Experts of a small language model.
Size: 11 layers, width 256, 28.9M parameters.
Training: 1085M tokens, 7438 steps.
Below are experts of layer 5 (counted from 0) of a mixture-of-experts language model. Rows are named router (the router's row for the expert), up (a neuron's input weights, with its number) and show model dimensions 64-127. Each number is 200 + 40 x the weight over its row's rms, rounded and kept within 0 to 999.
After each expert's rows: a language model's description of what the expert responds to. This comes from a sample of Wikipedia text that the model never trained on.

# expert 25
router,231,331,164,177,109,257,292,194,248,211,107,246,150,204,200,246,268,174,205,193,236,213,172,191,226,194,197,229,220,237,247,249,166,180,185,265,194,162,187,172,215,163,257,163,201,182,216,227,285,222,179,301,205,224,211,197,170,191,244,144,171,214,261,96
up0,209,168,148,173,230,203,187,188,280,135,198,211,231,248,161,170,100,119,215,256,214,178,159,179,187,242,187,240,223,193,220,167,221,229,220,206,204,181,176,190,229,173,204,167,189,144,194,152,239,229,169,303,198,181,172,167,169,177,228,187,135,273,146,195
up1,179,252,190,192,238,281,170,201,207,227,166,196,216,249,277,190,257,217,218,217,131,216,181,154,197,190,208,186,156,212,202,218,168,174,202,213,173,164,279,281,261,209,250,201,122,194,188,228,190,145,117,243,202,196,245,184,234,199,195,144,283,234,238,175
up2,175,234,232,192,183,209,181,185,227,287,200,91,152,278,188,243,205,165,183,193,229,216,210,183,208,177,143,233,222,241,200,251,148,183,158,155,220,122,185,161,183,253,212,160,237,241,129,186,172,159,260,203,234,232,247,168,162,199,172,134,97,233,215,246
up3,223,205,150,192,196,204,272,220,166,195,111,218,172,236,221,190,203,221,181,152,271,186,190,273,238,207,190,200,235,230,229,197,197,208,212,267,238,151,238,132,225,197,258,210,130,251,198,199,228,178,207,215,131,167,198,278,176,167,263,169,257,153,225,163
up4,219,223,275,171,200,208,247,234,223,174,278,179,178,214,200,105,200,231,167,255,147,219,263,204,215,196,214,167,173,191,254,275,167,225,206,199,192,121,149,230,208,259,227,190,194,112,260,181,303,238,227,258,143,248,230,212,204,182,204,142,210,217,179,210
up5,201,166,145,244,187,153,107,195,182,247,163,162,242,236,142,166,174,165,151,184,295,188,194,206,119,196,238,244,206,237,221,156,237,183,182,236,164,217,179,311,194,201,161,139,226,216,197,221,262,288,217,208,160,180,310,303,166,216,118,199,222,228,267,209
up6,193,163,132,217,171,243,166,139,253,176,254,152,216,161,136,226,220,222,230,157,209,232,242,161,259,213,161,116,234,208,187,192,147,251,275,228,183,206,153,204,196,173,186,183,186,139,186,202,136,134,153,201,221,163,190,231,215,283,175,170,178,199,199,200
First names, name endings

# expert 37
router,233,235,267,244,290,151,243,157,180,238,188,219,182,229,211,187,167,212,186,182,217,246,274,190,158,175,197,239,183,220,222,167,197,175,279,259,219,251,156,233,229,209,257,185,154,243,155,183,220,159,198,170,243,186,169,267,252,211,177,225,242,164,251,224
up0,108,180,237,230,282,206,208,196,143,169,234,249,237,231,185,190,207,202,179,135,185,191,219,222,108,174,177,219,175,216,211,179,189,262,239,153,172,222,204,272,195,191,175,231,162,203,220,168,245,180,242,175,277,187,212,199,236,175,243,192,196,205,193,137
up1,268,233,201,268,193,252,148,252,185,261,181,202,184,174,186,235,203,196,183,198,216,208,161,174,243,182,183,271,194,227,159,207,247,192,239,246,211,214,203,264,184,167,255,178,208,197,221,139,276,249,131,198,168,204,241,237,274,246,237,194,210,152,203,209
up2,146,191,186,172,187,161,171,210,185,170,194,242,198,260,219,155,276,196,205,228,204,278,256,202,171,180,231,192,221,216,200,168,244,188,169,225,163,226,211,211,221,173,245,195,162,175,178,195,216,208,194,221,235,257,176,169,218,208,153,249,269,168,222,181
up3,168,170,233,144,206,182,205,185,263,275,137,245,245,232,227,284,173,203,174,293,136,249,149,228,220,232,180,187,187,188,228,192,217,211,251,216,280,255,174,238,198,152,188,210,184,260,159,115,223,250,170,243,229,238,209,197,206,161,243,219,254,161,246,190
up4,261,180,195,223,154,197,153,196,198,225,181,137,169,194,211,213,199,210,191,262,216,212,193,265,222,153,216,184,215,211,251,185,216,188,211,203,141,197,293,145,202,205,146,187,290,233,198,220,109,172,182,163,239,170,151,244,134,183,223,243,217,230,111,180
up5,251,208,172,196,280,104,275,196,149,252,197,242,286,254,214,213,172,185,261,202,171,182,250,232,267,254,187,169,163,204,155,162,194,189,198,236,192,184,266,193,160,147,215,225,220,219,185,154,210,229,216,201,179,146,163,242,263,236,221,129,165,177,291,163
up6,222,156,220,247,186,188,171,217,233,153,252,159,227,255,198,192,256,164,166,220,178,136,315,179,140,119,140,153,232,215,151,167,208,217,271,228,197,266,215,214,159,223,208,220,230,190,142,141,178,205,233,281,226,179,240,248,209,199,207,184,155,176,227,188
Copulas and "as"

# expert 16
router,117,228,166,107,251,221,260,176,174,177,160,210,247,169,177,208,210,220,207,148,186,252,194,151,216,221,226,179,167,202,233,205,222,190,220,177,186,218,200,184,216,186,302,188,257,191,251,163,226,234,137,165,248,251,165,170,194,238,204,184,184,184,222,242
up0,188,165,242,178,291,214,170,218,137,168,190,206,251,210,194,222,197,171,225,193,210,218,190,206,185,180,256,199,182,204,224,197,169,154,237,271,186,161,206,258,249,195,155,245,230,222,184,145,220,238,181,181,194,270,196,200,155,185,197,201,207,185,148,209
up1,165,177,173,281,211,225,283,172,194,183,122,237,245,217,203,179,231,217,181,179,189,127,228,297,244,199,234,166,186,156,189,207,192,216,278,278,155,211,186,142,225,206,275,231,181,175,213,214,179,134,208,184,194,230,199,166,210,248,147,221,219,149,229,276
up2,185,108,196,164,222,163,235,192,201,188,128,167,180,200,162,186,259,191,196,232,150,246,126,161,246,149,201,142,175,258,257,292,224,257,141,214,228,206,180,247,254,203,213,234,196,263,185,237,149,213,222,214,221,193,177,143,232,216,196,217,225,185,221,246
up3,117,216,177,103,204,191,221,130,270,177,234,220,151,187,244,218,212,201,154,229,169,243,177,239,191,176,261,176,207,192,162,208,110,184,194,319,272,234,278,208,195,227,167,223,219,200,243,257,199,160,119,201,241,232,204,249,215,233,214,187,192,215,187,186
up4,89,231,116,181,208,228,182,234,197,291,131,216,252,214,157,211,154,183,231,237,232,197,269,206,166,239,162,201,190,204,135,267,206,180,200,207,210,274,180,246,122,260,226,185,225,186,147,143,245,182,196,185,197,227,201,176,155,221,158,180,175,187,238,193
up5,281,188,218,166,255,184,237,148,240,163,194,263,239,242,154,233,168,167,190,194,133,250,209,233,162,256,222,162,166,205,195,193,249,192,205,172,222,223,190,198,260,240,200,208,276,243,167,145,260,254,242,218,198,256,195,222,177,249,143,219,196,203,295,160
up6,223,175,139,197,233,236,236,207,224,192,210,210,154,241,225,220,256,191,186,154,203,228,146,182,160,154,210,185,146,239,213,202,207,187,238,183,210,206,237,226,247,249,165,207,206,205,220,196,189,167,146,254,143,152,176,181,167,201,172,197,206,170,163,212
Coordinates and place numbers

# expert 5
router,203,200,182,238,139,163,172,204,221,184,276,221,209,222,224,239,176,180,248,187,149,192,138,224,242,242,179,173,225,159,226,232,266,187,189,234,210,168,165,171,251,232,280,196,167,173,250,196,158,180,212,198,144,211,125,167,204,173,221,220,178,228,223,165
up0,213,176,204,231,184,150,188,119,234,203,203,177,198,169,188,235,301,209,233,113,184,168,177,223,131,257,231,210,155,186,200,195,224,186,213,271,203,194,227,234,229,221,186,279,238,209,215,133,214,161,217,192,188,201,227,159,213,118,243,224,195,268,175,220
up1,202,121,256,254,145,195,219,204,161,232,243,149,255,200,123,293,188,225,209,155,200,165,202,234,259,241,223,235,313,242,185,205,214,224,175,281,171,142,265,196,209,203,161,136,163,177,185,224,244,226,161,207,230,208,202,146,198,219,173,230,135,164,149,198
up2,238,220,180,247,130,165,156,186,204,239,134,206,135,195,217,169,176,221,222,171,174,139,230,201,131,181,176,162,232,246,289,221,220,253,250,184,229,85,170,194,261,155,225,141,231,260,196,226,252,241,249,169,162,175,188,153,193,241,150,166,267,149,267,203
up3,104,254,203,265,188,181,272,146,196,176,216,205,213,272,191,214,241,195,194,148,73,182,153,221,246,187,279,146,183,200,174,138,296,200,225,227,197,120,216,237,249,166,217,253,147,131,226,136,192,174,125,159,188,200,203,202,205,190,210,266,123,187,208,191
up4,241,192,158,228,170,221,200,257,231,199,247,242,151,239,190,208,208,127,250,183,145,147,142,171,186,199,194,197,239,217,212,226,225,186,201,235,169,235,151,205,187,159,205,198,189,223,193,209,208,195,208,182,241,226,219,253,174,237,190,177,124,175,249,118
up5,188,248,192,254,205,170,170,109,221,164,195,203,196,222,203,224,260,117,170,126,178,140,185,186,164,225,140,164,222,172,246,175,264,168,299,186,222,210,288,191,214,201,185,156,195,202,240,247,212,201,207,133,220,198,174,192,197,194,156,187,223,133,204,159
up6,251,258,230,88,208,185,165,207,211,206,205,253,163,237,158,174,143,148,337,152,225,175,216,189,177,156,204,226,285,173,263,273,311,205,199,222,146,194,132,189,239,170,265,180,213,174,231,234,283,188,160,235,201,212,156,208,134,164,184,192,185,175,245,189
Mid-word pieces, numbers

# expert 28
router,198,184,228,183,133,179,235,192,232,271,168,220,196,206,227,126,197,206,136,206,187,177,151,211,224,217,175,191,141,177,271,148,237,209,193,203,177,236,153,169,185,161,238,258,160,195,177,284,220,240,176,168,261,192,225,252,241,170,229,208,139,200,208,228
up0,231,176,289,188,202,146,253,165,206,191,169,167,233,211,215,190,165,147,202,257,267,235,235,223,241,204,213,106,187,197,172,128,203,168,201,230,198,180,164,125,216,164,177,160,195,154,198,188,230,190,267,176,250,265,213,228,210,157,216,98,187,239,235,145
up1,159,147,179,170,225,243,163,217,175,279,197,138,179,218,254,148,259,135,196,182,181,223,219,180,192,220,203,166,244,213,199,255,258,215,187,235,206,298,123,206,203,196,181,264,227,217,266,194,161,200,131,233,214,183,251,186,177,209,192,173,190,232,197,238
up2,157,215,191,193,149,204,209,187,228,227,183,206,216,171,203,232,269,130,164,198,129,157,209,210,224,200,202,210,228,227,210,232,229,181,265,216,126,211,219,132,151,238,166,252,272,240,198,263,191,184,252,241,198,176,184,134,202,162,166,261,260,186,207,247
up3,223,127,191,206,233,222,230,184,267,184,199,150,243,246,167,162,126,254,214,156,168,99,182,147,158,194,204,197,199,185,212,170,239,153,202,210,187,191,201,212,171,147,193,195,226,158,198,142,136,267,209,223,219,192,200,247,230,139,184,258,218,90,197,246
up4,256,213,187,208,140,90,172,251,196,156,209,142,141,255,195,255,172,140,128,226,249,268,160,204,262,224,220,215,174,189,187,212,213,234,212,182,233,230,161,247,258,221,261,301,212,210,182,281,184,225,200,221,217,263,207,242,176,221,154,264,221,170,188,215
up5,201,189,239,177,140,169,212,237,225,260,162,192,136,233,179,167,158,248,103,167,156,238,230,251,328,139,197,215,194,219,168,220,302,267,251,223,226,205,178,224,199,233,256,285,279,147,238,235,230,244,235,231,146,275,159,198,233,198,173,227,131,121,157,209
up6,150,193,175,178,203,187,230,239,262,285,147,221,153,177,286,242,201,177,133,197,156,170,117,144,206,117,261,233,174,231,194,285,284,242,163,188,261,274,216,142,127,238,214,203,221,165,172,227,273,210,260,214,236,207,164,249,196,154,189,142,205,238,148,201
Definite article "the"

# expert 32
router,209,285,234,175,147,169,169,160,175,276,245,174,230,181,242,200,207,115,232,228,210,165,210,148,149,213,213,208,120,168,221,245,168,189,215,158,211,202,314,230,218,232,174,111,238,184,211,234,138,149,217,201,254,344,159,141,218,156,204,250,223,196,211,200
up0,186,197,218,250,233,163,203,200,274,170,218,143,147,198,155,64,131,161,196,225,203,193,209,127,175,220,190,177,185,191,260,200,243,194,122,177,239,212,174,211,169,241,240,130,215,195,190,253,202,256,214,208,195,254,193,217,96,216,189,213,221,190,168,237
up1,213,242,240,216,185,118,214,131,245,214,204,184,187,182,157,169,272,242,263,210,198,233,186,151,192,168,188,233,147,239,153,195,149,201,180,207,176,230,285,182,205,218,192,179,238,192,184,246,217,222,201,171,212,215,241,145,171,118,158,167,222,217,175,221
up2,172,251,196,169,173,187,208,173,175,184,206,220,203,206,171,181,243,198,186,167,239,252,234,183,152,257,229,183,232,169,151,248,172,227,279,179,154,262,215,260,214,206,196,142,236,250,254,94,214,203,243,240,178,179,200,173,188,161,236,277,280,164,199,203
up3,189,171,126,207,210,222,107,245,195,214,155,237,197,195,258,226,271,192,203,185,118,189,255,208,255,115,261,126,191,257,188,189,223,186,244,243,285,197,223,234,253,152,101,222,215,155,248,215,196,168,227,177,229,211,164,154,245,181,244,187,224,212,158,117
up4,171,228,224,188,205,152,196,187,133,204,205,210,172,216,224,201,230,188,198,108,272,249,191,183,220,197,215,218,160,180,183,237,164,168,200,219,166,126,347,136,199,238,165,179,231,131,239,121,226,204,246,184,199,254,149,138,197,275,155,188,213,270,128,198
up5,252,137,131,80,194,181,176,157,188,210,156,188,202,179,215,224,144,197,227,234,242,195,214,163,187,160,178,267,216,221,187,169,226,180,239,266,208,141,149,152,231,165,163,210,243,289,202,170,219,217,224,212,205,234,174,223,227,166,187,161,201,206,219,182
up6,259,214,275,219,229,183,206,157,196,206,161,255,207,177,163,224,210,196,199,198,173,207,179,258,152,168,171,197,204,125,244,181,209,249,98,242,267,193,197,254,123,201,179,236,227,206,201,166,171,226,132,222,275,167,122,189,168,104,208,146,163,155,213,216
Music, film and adjective suffixes

# expert 0
router,165,161,221,162,192,211,275,165,162,188,187,220,249,170,161,244,149,187,180,210,254,98,128,239,236,179,162,192,148,206,196,155,177,199,192,200,228,201,161,240,253,203,224,208,204,184,146,219,236,271,177,210,313,295,193,235,249,179,233,147,200,211,239,219
up0,189,230,232,193,175,217,190,245,179,218,167,221,239,219,170,277,245,166,219,154,235,214,207,218,240,159,193,229,202,145,216,275,211,284,217,201,240,159,207,200,242,219,186,222,145,218,236,162,314,133,171,230,172,164,192,179,151,257,216,218,275,137,261,97
up1,224,216,218,216,149,233,156,198,228,192,211,218,253,270,181,198,175,179,160,190,144,149,228,280,244,209,199,167,157,224,210,126,219,185,167,167,179,210,263,262,204,171,207,242,208,232,212,245,277,221,175,174,240,128,312,172,231,255,121,198,239,168,188,201
up2,155,179,130,197,178,193,185,205,178,202,232,198,219,218,198,157,202,166,183,173,167,164,153,229,181,193,199,221,199,212,165,211,163,121,296,159,168,194,206,175,237,188,191,173,200,202,215,239,200,195,185,216,160,249,217,198,225,180,129,161,136,232,160,198
up3,238,228,159,247,315,207,204,186,161,182,225,171,204,157,191,203,204,249,186,204,183,216,127,222,246,154,220,172,112,317,267,237,193,168,198,244,181,199,175,242,248,167,143,222,220,172,202,154,180,266,249,204,246,238,216,199,160,106,168,255,210,203,131,194
up4,207,238,154,130,147,199,299,216,258,177,186,200,209,168,79,195,173,239,279,157,199,133,211,186,197,179,248,170,215,164,229,189,168,256,219,186,227,158,185,252,224,277,285,260,203,208,217,180,177,214,213,185,224,252,240,177,160,211,182,224,188,167,214,250
up5,221,213,255,170,161,246,283,180,255,154,184,232,234,233,241,172,231,189,269,215,243,121,163,220,164,148,112,221,152,89,163,219,245,270,222,194,201,198,214,161,163,183,173,201,252,161,158,281,151,208,132,187,215,220,185,193,152,245,143,138,224,175,249,190
up6,240,168,185,155,146,215,274,206,190,239,147,233,219,197,177,184,172,209,189,237,273,125,123,210,170,139,178,157,185,163,215,199,173,248,188,225,186,168,106,195,178,218,169,234,169,259,181,230,180,234,131,253,242,174,205,269,193,190,187,188,161,202,239,236
Abbreviation and institution endings

# expert 14
router,205,205,170,237,185,166,141,221,137,239,228,223,177,252,170,213,197,232,236,248,263,163,191,216,217,145,213,180,151,180,173,257,189,205,212,182,239,261,250,242,298,204,199,160,229,173,192,141,194,190,178,196,260,184,163,215,198,184,217,228,256,175,232,241
up0,154,225,235,209,169,230,189,168,164,129,251,222,229,231,203,131,220,232,187,233,161,198,178,207,217,152,247,143,190,166,188,248,208,262,250,226,196,230,230,196,133,149,221,277,203,214,223,127,203,185,86,233,302,168,189,184,226,261,164,185,239,186,204,208
up1,249,223,170,209,197,171,156,219,121,228,261,203,239,250,200,236,192,169,161,119,188,185,106,181,204,198,209,214,209,287,231,202,211,178,188,193,183,163,180,212,197,142,159,236,129,182,196,165,197,308,191,277,145,222,142,222,167,221,186,233,214,150,162,203
up2,199,206,173,251,176,257,150,261,204,240,270,169,171,258,189,203,231,151,182,205,289,160,112,271,140,214,162,171,150,210,114,167,225,162,240,200,212,179,180,190,188,229,136,214,206,136,190,259,250,229,131,174,272,203,178,212,199,175,220,188,241,198,171,227
up3,220,207,219,185,172,221,209,160,183,227,239,220,229,234,221,184,154,223,181,251,268,156,231,165,178,233,194,205,162,191,112,169,184,180,228,207,183,217,225,218,219,160,219,257,202,228,152,232,128,241,218,191,187,251,198,323,238,118,161,219,211,139,161,193
up4,201,212,200,234,169,130,188,180,186,203,197,146,197,275,233,219,235,193,222,239,229,208,189,208,185,134,196,300,181,170,166,194,245,109,162,255,250,239,178,238,250,149,187,197,203,262,269,153,202,183,204,181,155,235,240,162,273,274,216,205,203,192,215,162
up5,150,296,236,157,245,231,172,234,150,220,261,250,177,215,293,222,146,252,278,209,152,242,105,222,291,190,229,311,151,143,185,206,192,244,198,185,241,213,222,242,196,194,89,157,232,176,259,183,241,248,216,190,179,169,307,180,185,257,192,198,164,153,168,235
up6,183,191,221,175,280,181,188,220,122,188,262,212,202,236,246,255,207,202,160,142,149,182,147,229,191,167,226,136,224,174,194,180,171,230,252,179,224,184,190,216,252,265,216,250,196,210,127,253,265,173,184,312,297,201,156,181,171,209,228,254,238,194,175,167
Plural and verb endings

# expert 13
router,192,174,220,223,214,243,196,232,241,177,157,203,201,217,201,142,220,189,214,275,220,126,239,116,183,184,189,196,115,238,361,175,153,212,206,206,176,235,162,269,171,195,220,225,194,212,141,215,179,219,196,179,219,301,154,201,231,247,220,195,229,203,168,238
up0,213,192,267,191,212,223,227,228,199,250,276,97,182,200,207,200,222,120,228,237,204,198,212,131,171,205,185,184,155,123,203,125,173,314,179,154,185,240,127,205,169,256,179,297,169,207,182,228,218,233,250,200,291,226,258,163,188,213,146,183,177,158,248,251
up1,196,219,227,183,271,215,146,212,193,186,175,159,235,179,235,200,217,203,213,179,182,156,207,157,237,192,193,210,197,178,245,163,200,243,99,202,157,218,194,249,174,180,200,225,199,147,219,283,239,194,263,172,168,297,122,210,173,229,234,225,177,127,245,113
up2,167,191,240,210,179,246,115,241,150,241,209,161,215,220,216,173,187,215,241,184,228,189,211,159,228,220,140,217,203,217,250,179,255,221,198,227,203,157,216,239,117,118,174,205,279,219,134,131,192,256,227,216,216,180,232,189,208,171,188,194,213,242,239,200
up3,194,233,202,178,241,192,207,185,235,204,181,204,196,178,140,147,201,256,226,286,146,189,238,133,272,144,203,190,159,228,238,171,240,161,221,228,177,173,127,196,217,196,191,248,168,215,200,191,224,188,209,256,224,204,221,205,209,228,145,178,199,165,232,206
up4,218,254,228,202,220,253,322,300,200,204,186,186,293,202,232,182,196,193,204,246,193,215,269,168,70,142,230,167,260,187,249,134,188,203,164,264,224,252,157,205,214,259,133,212,189,236,277,232,135,261,162,208,246,254,187,220,192,174,164,196,278,191,206,156
up5,181,154,181,166,240,215,210,215,223,166,187,177,238,113,163,156,213,216,225,210,215,123,259,146,196,225,262,140,228,215,179,168,201,190,194,201,176,242,166,204,271,147,275,193,241,266,286,171,217,206,223,270,329,299,264,243,188,241,216,205,268,165,114,196
up6,171,204,213,214,213,229,159,228,241,222,240,206,227,206,175,154,144,137,216,207,231,186,139,162,202,206,217,165,245,199,229,252,205,235,186,248,187,309,222,189,215,310,214,185,143,275,228,206,145,200,249,259,252,221,207,195,230,171,160,264,222,203,216,247
Content words, prepositions

# expert 8
router,190,218,143,134,194,198,277,187,185,241,128,247,163,244,127,214,222,235,186,221,178,177,169,263,142,208,194,255,212,237,219,257,210,176,197,256,207,123,226,139,157,146,177,144,234,253,205,195,317,235,240,245,186,176,211,218,198,209,252,175,174,184,218,235
up0,216,207,174,243,253,179,216,179,151,184,167,245,205,215,169,248,255,159,198,194,187,224,219,181,195,232,180,219,221,212,210,288,199,154,324,215,256,145,192,206,237,128,281,180,176,223,246,206,204,212,174,128,183,173,174,209,180,259,229,239,189,185,192,137
up1,260,209,195,196,215,267,244,221,152,197,146,144,151,231,243,156,198,233,133,272,250,189,184,223,98,233,160,219,202,214,155,205,195,253,246,187,221,197,141,179,212,234,243,229,217,270,180,169,234,217,216,271,185,176,185,184,181,144,230,215,226,174,178,239
up2,240,209,205,164,222,192,176,234,168,207,228,155,192,213,79,246,213,203,253,191,199,222,189,158,147,205,162,192,158,183,193,140,231,199,182,150,262,97,256,209,211,196,152,198,164,186,147,277,220,199,145,129,189,140,187,243,166,214,230,222,209,174,228,210
up3,160,186,172,118,204,184,172,157,218,218,283,163,207,182,209,210,194,189,165,173,222,132,199,154,248,213,162,249,197,195,151,217,238,215,239,193,167,215,183,201,189,199,181,266,215,131,181,267,252,156,220,176,180,228,215,289,136,147,271,254,167,211,236,172
up4,280,191,222,185,194,215,239,202,220,214,95,206,207,167,137,97,145,232,210,242,170,198,207,235,204,186,222,221,175,232,208,214,170,200,164,204,229,173,256,194,146,192,165,196,188,262,241,218,223,193,185,158,198,222,137,159,181,206,155,180,211,249,197,197
up5,192,210,188,222,111,242,94,246,150,185,245,215,223,316,159,254,240,199,197,306,179,173,172,199,217,210,221,257,125,133,209,170,271,200,261,198,261,173,249,187,190,195,262,125,155,221,231,129,186,229,153,164,159,184,216,157,271,177,205,142,241,179,176,203
up6,232,207,158,196,185,240,222,101,125,168,215,262,264,210,171,179,235,212,228,211,213,194,227,154,220,173,259,275,255,203,171,175,211,143,166,252,179,176,230,200,243,242,156,169,203,216,204,167,221,206,195,206,254,123,179,168,236,96,98,162,275,157,227,168
Surname and name pieces

# expert 39
router,264,182,143,244,214,200,237,171,172,271,231,216,195,226,208,248,260,221,211,150,133,192,193,169,173,229,145,193,204,212,186,149,192,212,232,181,156,137,148,224,284,209,261,164,205,169,152,212,206,232,173,172,165,215,212,186,175,224,255,178,137,240,206,232
up0,174,210,212,208,229,228,221,131,130,266,168,280,230,230,214,208,269,211,216,145,272,168,215,106,181,177,103,190,208,302,162,179,169,176,247,171,184,131,234,215,258,199,272,216,224,260,169,169,185,244,247,166,197,168,186,213,186,159,223,146,149,179,227,151
up1,194,200,155,200,192,191,219,158,223,158,215,171,182,181,267,194,177,189,185,195,190,224,123,212,241,196,219,124,229,184,267,116,165,152,234,257,165,161,154,224,263,235,187,233,188,234,274,205,241,231,239,179,262,187,159,193,193,233,285,198,213,230,186,188
up2,218,181,215,201,227,224,169,246,208,107,282,169,223,127,187,213,222,211,151,188,200,160,213,163,196,221,180,199,198,197,116,194,196,229,263,268,201,252,120,164,245,262,187,241,193,149,201,186,174,232,247,143,146,241,181,229,223,142,159,243,195,288,131,197
up3,200,203,155,172,156,248,192,257,245,141,218,238,108,196,208,244,182,205,178,185,180,188,154,172,208,223,249,247,233,203,186,163,169,211,182,196,179,205,182,206,246,245,150,190,204,233,147,215,141,213,119,143,112,210,138,207,242,159,214,236,228,128,174,157
up4,125,239,254,133,182,230,154,204,184,220,186,112,133,136,204,199,112,201,162,162,204,176,233,196,244,252,185,180,162,202,216,132,240,213,189,167,271,155,165,249,185,273,277,224,184,169,221,169,180,215,168,194,183,191,192,165,151,129,214,238,171,172,204,228
up5,253,167,170,252,244,280,215,100,207,168,218,242,252,216,151,268,251,224,165,198,184,160,215,272,214,185,215,300,209,168,241,204,201,165,204,186,232,167,186,172,168,165,146,212,251,222,219,273,206,192,193,265,134,124,176,203,205,176,262,165,197,213,181,233
up6,256,264,228,211,187,161,195,195,170,210,119,198,263,241,217,177,279,178,180,140,214,201,132,207,166,148,174,132,217,158,223,186,217,195,260,226,213,131,199,183,205,230,228,221,220,180,245,252,220,175,199,176,177,177,173,148,186,222,246,118,240,140,240,247
Line breaks and list markup

# expert 2
router,259,189,222,242,189,247,184,160,221,218,237,190,179,212,215,173,182,118,155,241,185,180,238,207,166,134,217,187,200,198,147,196,205,171,290,177,260,193,167,242,207,284,165,244,247,225,195,205,162,123,186,181,156,241,177,197,212,180,182,191,251,230,265,186
up0,210,180,187,195,140,237,230,254,222,203,209,190,171,190,148,173,149,195,195,241,160,239,174,164,205,169,277,214,182,215,214,234,238,274,192,192,177,198,192,174,245,239,212,201,177,216,208,112,219,160,236,185,189,186,249,221,206,93,184,221,228,206,197,230
up1,244,55,235,174,190,266,215,222,198,269,212,174,210,194,215,195,196,181,151,245,173,235,182,161,205,174,115,126,169,239,226,133,212,163,215,190,220,178,227,210,271,192,101,141,255,208,190,285,184,190,169,245,171,155,233,196,180,194,177,191,181,250,254,164
up2,169,214,135,224,124,191,248,242,116,273,255,197,207,261,195,224,213,245,189,160,244,180,158,251,237,253,242,225,174,233,176,221,194,259,181,118,228,192,131,226,248,230,195,164,222,186,229,202,194,118,207,161,160,199,241,292,177,171,200,284,197,205,196,168
up3,170,235,173,219,159,195,270,213,195,221,204,160,123,194,164,171,171,225,173,196,207,229,191,267,220,134,201,263,285,187,196,180,160,222,159,233,219,93,202,218,224,261,195,91,284,216,258,234,170,202,256,219,238,175,189,158,249,164,248,260,241,183,200,209
up4,197,243,249,181,177,271,172,249,185,218,216,262,156,173,152,138,173,165,191,239,259,152,261,277,213,199,212,216,200,230,221,189,180,197,253,157,177,188,216,195,225,268,119,229,227,207,158,171,192,186,207,236,261,320,154,234,216,260,166,164,231,198,152,157
up5,199,151,114,166,149,172,168,117,222,214,234,184,155,206,217,206,248,212,113,243,152,230,230,229,148,212,243,151,135,140,181,179,160,205,279,201,202,188,190,238,175,229,204,289,223,169,161,156,204,211,176,162,213,206,235,211,216,176,213,228,136,174,108,78
up6,192,190,209,172,245,217,306,152,220,180,218,124,219,190,256,244,147,165,243,209,263,204,176,155,183,261,166,243,258,235,234,133,205,199,215,247,263,147,253,275,147,210,144,169,265,186,154,225,180,209,147,205,146,128,235,198,252,129,144,260,234,191,249,170
Adjective suffixes, abstract words

# expert 33
router,250,304,225,237,168,233,207,256,181,169,259,185,158,206,199,173,271,175,134,137,266,152,246,276,229,226,239,209,143,179,231,179,233,172,239,209,256,234,223,249,162,196,186,226,183,178,147,241,272,170,192,218,269,199,179,251,204,210,164,243,247,243,188,260
up0,260,229,186,180,167,234,239,201,108,178,218,192,185,181,214,85,205,203,191,235,254,198,228,196,178,162,175,207,153,194,209,235,152,221,223,223,275,201,264,182,226,207,181,158,217,253,112,233,237,154,204,194,209,302,180,202,196,138,217,184,243,251,155,257
up1,256,249,248,222,258,140,155,188,247,214,297,140,207,201,178,218,246,206,270,220,183,246,258,74,202,220,236,151,193,225,242,254,206,172,131,198,242,222,242,297,158,242,218,221,206,202,221,219,204,156,117,170,260,157,154,231,216,203,209,178,185,212,122,261
up2,243,262,205,240,204,189,83,187,196,107,162,164,232,208,187,180,130,183,190,182,182,200,217,178,249,185,267,179,107,127,180,185,305,135,240,214,186,216,195,259,177,123,218,167,182,199,146,225,162,249,136,190,196,194,226,256,208,189,217,234,176,226,158,224
up3,219,233,157,254,142,180,156,176,253,243,233,210,176,210,184,231,197,155,175,189,267,169,212,205,132,271,211,216,183,147,160,179,193,247,152,218,222,189,286,208,160,238,170,225,262,184,135,179,253,281,198,275,210,181,198,238,220,179,226,234,231,176,209,226
up4,166,294,220,204,176,181,279,248,199,222,141,137,153,241,222,200,202,186,232,166,233,212,257,240,96,190,219,186,260,230,156,163,158,225,234,242,144,213,252,112,158,183,179,236,184,257,283,257,188,211,278,316,182,176,251,248,233,210,202,220,286,227,195,234
up5,212,163,207,249,185,146,198,205,229,210,161,144,205,158,162,217,225,204,206,246,230,219,277,158,227,212,164,140,184,287,272,181,254,181,268,190,155,179,169,177,165,211,245,146,180,233,102,176,238,191,159,186,234,194,197,212,248,240,210,173,212,196,194,259
up6,227,201,223,226,187,191,288,213,236,197,197,201,133,197,167,178,196,235,248,178,182,207,235,199,185,192,200,171,238,264,194,194,166,275,175,245,219,253,209,194,172,189,219,186,195,261,226,251,198,184,168,249,154,139,207,239,114,255,191,155,173,131,235,122
Prepositions after verbs